config.toml
hidden_size = 160
n_experts = 256
experts_per_token = 8
hidden_act = "gelu"
router_score = "softmax"
balance_bias = false
init_std_router = 0.0151
lr_router = 0.0013
norm_eps = 1e-05
train_tokens = 779700000
max_steps = 5949
Below are experts of layer 10 (counted from 0) of a mixture-of-experts language model. Rows are named router (the router's row for the expert), up (a neuron's input weights, with its number) and show model dimensions 0-159. Each number is 500 + 25 x the weight over its row's rms, rounded and kept within 0 to 999. Numbers have three digits each.
After each expert's rows: a language model's description of what the expert responds to. This comes from a sample of Wikipedia text that the model never trained on.

# expert 2
router:552505531528486496548478526486542471478554511499508528545458529512462520493497518525471490512534498509503462516465479529458481466504539507500473505446476464530507480507493508464487521484507463485506492496492504434509464504482492490481492540509508479556507550470511497493509470472572463464525477490492516514493478485509491518494525507532504514516501509489492507508500554488465518476477541505510484500505488469521506448517472507502567510476486514484474515461503486543487502496512487
up0:546521526509499466537508474499521500462489530490481519507502499487496480506518513553471528487496477521490506521499442498432521520538496512456501504481458470509468539506502493485541526481519478504517512517531520521530460489486492517449480507481498473544482502445527482511485497523554480493501534492517464457498509516514539519435517495474501522507526450475487486514499483526509437523460519496514490480522525524488521481505461486531519518518486503532474534502533489508475467535485470
Description: Arabic-name letter pieces

# expert 20
router:523559500454508473519489501492533459503491518491515486546528527479528539502530518499511553501510490446536487551555478486479508499444522506528487448443509451475464506507495481466512479504542526494445486538497498539490540475488547489448491537490467477484494497493499471491494484477507464502493474508484463487516518500461514511488509486530506476479498515477551476506524480487502479479483509488496502506494511480526474515503529491493524469461466503467507510450506462508512493512493511
up13:503561450465494508516518477505488480487471483492532502485515528464515476487497494511505513465524479497519503472511477464481480493539485433431494496526464487492501470496483522512531480497474507479471433512527478480520509517486514477482481504452499502480510491480449503523504493488472502521460538502478466493481466537457474514508504503507526493544480465461539434473500500492511461519481481522496468497487490474479477509506485509487513543491534535478469485472506483563463508495529510
Description: South/East Asian name syllables

# expert 13
router:503522503528510487533518498489528529491503490469518530538445510509531473515530469536494434506493502521473505498492473512467519494460547493506488523490516488518530504508509503529504492486534496519530538525493484548474517458488479476468539543493507465469484496493499476467486451490543491508555548467462519488482504515536562488471484461538491500492526517527549550488503542470525497475467483511482515507475489488518498525524498483508467513522485478487537515487491512445492503538494503
up1:496503524529493486540456509489488464480443488493518504520519502493479486460507470548469492532499476478538522529509534478511524471511511493479527540487515482541482502504486484487512536550520493489510456514494486488482523477448481528477549489496485497492535523491517453462519513483516524478494477463482544480521498519528479500440506496553509494458495475479495502484519545543520459497507526512518487478501553505482509521488509531478552481492501446487492479456487489528454516541501508
Description: Sentence-ending punctuation

# expert 22
router:507543509499538469535494485466531512495551524470472531535504536541495496464498486535486489472492538469491499444496495500484521488490482520523478470509463542543529498491521456466481485477501489551552494470478463482498509475462465530546499532509513550506489469467491496493501489503518531520527534520478527457505502509502508516483456479530527554467521500539542496500512481517534511505517516492507481529501514529536504500498499489494508526492490501493543490532485500492540510532438493
up1:487463505516517506542491425514486497518486498485465505546467457477535485473478442515523516489542517473538534490478555482487490512538470520503519535501513500496490513524487508515517505489500505532495500475498480527504456501486469505506519472466456528466501531473515501530474432448491496504468490493490498466495502545488501500520513494486542537465523483497444495529540525538520513500504471559485483495469501503519528506525479512469477479499502507505475467554463496515518489518494511
Description: Sentence ends, word openers

# expert 45
router:536512507494529499495496479496465462550491467546471474482497512533479520509505511530548512467522456498481524490508449539529521467490511560553459534450464504486495551460529533505484476478490516529493503519516493501535549525484506505486483479463511512516507474471532487488522520501514497504452531513485538497499442508471537462456491489508483480483483471501487501500488509461535505490455518540523507491505496521493500509530522491485505518500500556521470493498529519487506497491547474
up0:473499530495519529518523484484473508505529515486472467527486508447539485542513478506547494511516505495506506480546455492454512517519489478490526489502508470480525544511502514461492510472516505500503483513495497538528459486519495496507504505528509509487519483506484508511496479469492519535486470535464524541430443515497500512561511453476463489536497462479453477518502529456453460528550450494472528496527491512510518500526500450488496489506500507464544478514457501501479498519485501
Description: Determiners before nouns

# expert 59
router:532455532463529503503536461523490511517519527550484516493536546478481517483522516496486481456512505490518502439488509529500523505500462523524532512506435491500500533500525518495475488515510531445509525485483494480498525511516465504483513492478505468485523489493509565495558538537524483502476463499493515470501486502479445422472493510497500496489486492502477501490483506461501510483514538510488530487489483538516497531489480493454488505484518557477466486490508523498428489475514495
up0:481481486502514482488496456464497503485521493533466481467455490458493524552459490493507484522472505496473477488495484499528468494480467517503525487496523487524488518487470502507536453494518525473518512499467458488476472536488512498512479514497508486495502507502536468491527546516508493514501507488552479462469497502475460514497522538483530513497497493516493482497462532495484447571472515539470494452534515550464555519486502536537469528552535510482507557497539503473485488504520514
Description: Quantity words

# expert 34
router:493550517498523503472506505554534423509482542505461476524509514544467526480509519472455485495537533521492485512511498484509487456501546540495461465453478535502479487517496523455504503485530500507486478511494504485496495499473510528469466516518518508488463547472500508453535514479515498530445474477490487436508523526476494533510466507521490509536488510495522472521503515474512522473472503480524479498534534463503485524517508475493512493488527490475482445513491495475545508541493510
up0:525535504511467507557517496488515516464482496489475524516467520513497484530486481499495524531530515465554478559480477521493504522508512512468562434504523514514500478443499478527493540511456525495543510521474515520498451496484518476457475503502470516505504527525538516513482515508530503505512516499508490473490523472489475461508460499509482468505520469470487505461524460494473506496489504464516534490508502525489478534547451512425500489475477498516524523508487454499505457489511500
Description: Transliterated name letters

# expert 60
router:521530532476505517494488503518519503501495477511515483472533526518514523456498472466477550525445535490458503510488522468512537556490492501502489520529531522533478525515505493470526542513519483472473536519526509475497490470474525507467538462501457488522494515538512468469486484471509489518537512544479524513510527483500535526478500543561510517492504502510464507528517508463521491511540455490499511481482535541485476489479514537463490476495495526493458429499509477543493510529491504
up13:497522473498490481492479458493490549462486498513445505511475499494514498527464483539522434493493496477501499489517530489472505495535494535514505490560499471501525511507523474489499549504542491489519464498468525493500488506472485538474508515445511466470492469498526497513506493497474519490505493491449510554496516514556502512472498527462491490477506499525484506431495456514525447485522532504519474501488498507455486516496472517475485511448478489494488485458561493501527429491493500
Description: People and country nouns

# expert 56
router:505471489495493506476458464482535523475516504538485548504483484490513500483517516471484471499513477512528472527493520508487433541487497495449500501506476523495526484497455495498555494544503468415520512454494487505469477495543469491524506521507501487524484542547503507502514483484545460527513509523473534465523543461484529476499516504516484532496504509490527507467510509511502507490460525517504530517478503510520479509504467451507492549578502486546507489483511528500519499517504476
up1:500531491513524528525484471469495470557530491509503491503512484476536479530488496533505467512495519495475550482532495485509487489484513496459498500504499467523533514514452504483508570482510523463509518475476462533510497509491484497477519488455481519502506494545548498449547528493461509469495513540499455500531486514530502509473515470479510497492464507489485467510471474543507536550470527496502500540506453557504495480497471476481533543495556508518496477528505476460471496529493488
Description: Citation punctuation

# expert 25
router:549509514488523470491526485474447512497497513541481523506502410494483528480503514553505554490484480503531468502444456512515529495527480480511513520485497475500492497504517563516499497485492521466508488521518465504477523486506460487497482513474527566496494515502552547491506540531506478469515489511491516503495553530509493485451478486498539509504513504470490521476499541506503516461465505468479479501464485465484475499514497492505500524508501545490468516557492502508498451479469503
up0:527549523471473462548506501498535510512474514536543512514499447467506484521488538509534489510530493537582469489503493483510520455483523513521488479543509525554490467539475512526485513483508497578456491519461467481495507529500487511527555510484508479514477525491485517491502471505538502486516482527476533473485496522462487522471498495493484465486487469506536523502511504504463497501494476514508511508510499507496488523524445508485529500513507491510500476499454474471498441520475530
Description: Determiners and possessives

# expert 33
router:489449531525532474491467486542558527477549509503459531504504504501481527474455460495490463462520510508462498474513520460475491523477481469509491534501527498501486548493517499466522508534535497523537499493442473518472490486490491534493490510473477533507527520499490502497496517473489470494531503494470502512503531537496529428544531476546551515496468509470488495485513519491447517464477500501526502499484544499489513473521511529530513494507488516471467514535481455483508531503493479
up0:486474493530490476520476474521544495484502491523499505480518478541532463499464481495487471441527513478479534536513517451542501536532491478488515535494497461525488488494530436497523488471523466546464498519527510489501526510470512514544459521492439481517491542529519452498500491433508478497493511481497482472478497545497481504494477512520499488447508488500487488460507487511478465470527445464488475488503555501494512484492495458471511510517495520505499497518475528488500519539524513
Description: Digits and table codes

# expert 35
router:499434529512525493488521503504493487477501518556464456493513532500544483482527504507516489473512464491451501533465507536544521528464499513499457529529502506517485494475508507536526477486449495504472499485530519539467520534517525496472535490485477490466541543490503516501492521464462487466515551488488511500490522505516525508512471503505498492535537536480536470529515474498479462494493503537474485523481509529530517492488530566480477503497511515545514537483515506495540487441488501
up1:504461528516499501482492503447455479499524477565517445465531525539502476526505509514496484480497456539459525473495537487503487549513504511497504492469470552502476498522490529519527534510517493513477456466478514501506549515475527514479474492512497483486504452505532492481504512548483503519464493513520497488493490528439496487492476531465486519511527516514516469504497525489475462530463509532518503489489463499519535475497522503532493476530502521550508500465528536545519463458485513
Description: Awards and honors

# expert 12
router:510526519482527469496476493499530513461503523519490458487488504442531497502515461515501539511497476490492474485480491527530517557496471488486532498508486472515467485540540537499534565520492500511492481520511494459454507532539491495460529494530478473467547478526508521479525493489498459490499450507481509509528540470463490503502506508521470478479499498507548521522496488525523508508485504493475537450445447531507501505476520486541457487474486497470467523492511484496517496540452505
up1:540487501476522537453465506506512511519493469493521460490502439467502493481490464492488508435493466523503512507499524480528486556492524487525492483504525497501490462463449484508504532493487492431458515475491461518509523527523534514534531536470522471531509556499512489474523534529462493478494467492496503497457483508541498497473460490530461458511520514511507499445472501506480537459471480467526481483510487471486521484525502476537520515524506505495489491505506487493458514471500521
Description: Plural nouns

# expert 49
router:516497479516507507496528434520525451491508461520548480485501508469485468516511493512485496492482473494462499513490458492520504473483549497529530493483507491505534480435499476513472472482458517471520490469475479464489462487474537478540486504503512502482463505537524501493471540490507445524476534520482463477514518488522531515495461491481524483525466523499522501451508531530524477557473518543469516541522494529508487519482502510509485518511492522540491505461541470466526497482512462
up2:519485468531512513498460463506483505455461448534508488469505507504483477517478492483509518525462502497487522506468472521507511501516508491503487481509514493527496466514492408470467540491462527482517444522507452478458451505501499493461452509488470503488467507484501459502503557511494526522494520488478488502492467492515506506497500510497540486492517519481495491474473475517507475498508503497481478496518497494505517422490494560548499483479542485532515502507492524495511558435494529
Description: List and table separators

# expert 29
router:498456474463507482513477522479528496497488518509470469494524494474484473474497532468453483489488463522519514485531518515497453543466468553467519519520523496479468483505471506526483489491496495522519502485444493533483414502538453493502475523521469526530500489524480500541507468527472490491512516474500526521535513457452521446512556463443519481487480495553495501520497491515475505518490520517485500502507536525470479488520507481494485506467463518487477475495502523511516505476512477
up0:492536459487505500495461507493488474493538530452527503499515493514511510519470504503527480483453459493470533549513495496485501494520536502497478514447481522513492514497513464470464533541508462474513489488499449514537527535506512538521502467465509481500537488475500506535517483517519476509531537562487487506487499530500484469514511531524470524479491519482550479453520505561468479467460516462475514482484489480506501457516494496542491514487437468468489520512508540488491501505512539
Description: Mid-word foreign fragments

# expert 54
router:457489550500468508494490479507508515469513489518496466506520481510486546500470510509453462463501496458500543477506461503463496493488496479454482483492528482510519522488496447544487492491521439514476506541489518487512525494515539466482523485479528476505494471478483473463423477452519528495516532550522540497500441478515477488469496458490523498522537486512458498515497488480479509491529453502488497494467530516490506514454494466509475489476467485479492527487473507511504471467522497
up0:529497494521515478498519484499506499496485470499523502548508476517492486517494514542530479491525517503480514510489516501491455545537482502531484527459513490525453499488523486501450488456535510522519492541503500494452449534508468513530491477515516530476504492459504511497507511488484535499501499515471398512482469507471508452453455447508492519505488488506472526484478505576501504493548516478502506505503512509535561506515446482486509476483482512510506534513499530508480519531519517
Description: Odd word pieces

# expert 18
router:499500493494539492490468510480481535534478533495489534464528500556491500510483523478528458464489516522512490545492520521514492497492498486470540540506455518519475488532478482466501526490494495494529448495497514497544487530485534515466451564477481454524466512489487484531459523531478509512543483472516495488499496501471506512501483456521521478484500484517535479545493492484492530508535496455499471528550488512507478473472482458506490492484554508461488519529516527457499547474522497
up0:468489455519516475507507544555436495517542507531559517500485484533504468500451497514531457483514512513483520503502479507544483466525489484496508526461474500490513474461509525521523437487461501491496509513488552470486492499476473496493495499471495499514535532518503511489496520508498513504491491509493452517506493479450482505476504485455501437498463477511504487492500472526523500507516462436488484459531494499488518525477509490468476443452526519521502500512483486521484497441525501
Description: Foreign name onsets

# expert 4
router:504476527460479507511493529503457564483500468499521461485473550490506498474485538460522471479525489479549539517504527501548507481508474506476484507494470487447477493436515535469502523505490501538462479480496509476512514495522496502469479491468510500518469527516494502562504473469450504513545515480525499481494521478484475452463481540535515494497469497503532478556505527510476512497510512470507521446502551506512481519472481505504522491481507505494464527468517500488497503544480473
up1:516518518488534515475471482510492542528473514542514523535527484527488482456488479502521526454483515477503501503498511472505467485483509524510449488535495482477504518514509500514457506498511513531498507516485498485490516503504507541538550505517507513501476481495531541491468466536498490553551517541490509501501517486529481484493498537505500518477474511540505451523475509475472524528493508453400508459491532462490525495526461487547493508504521494514469499562493531501461465476515518
Description: Narrative action verbs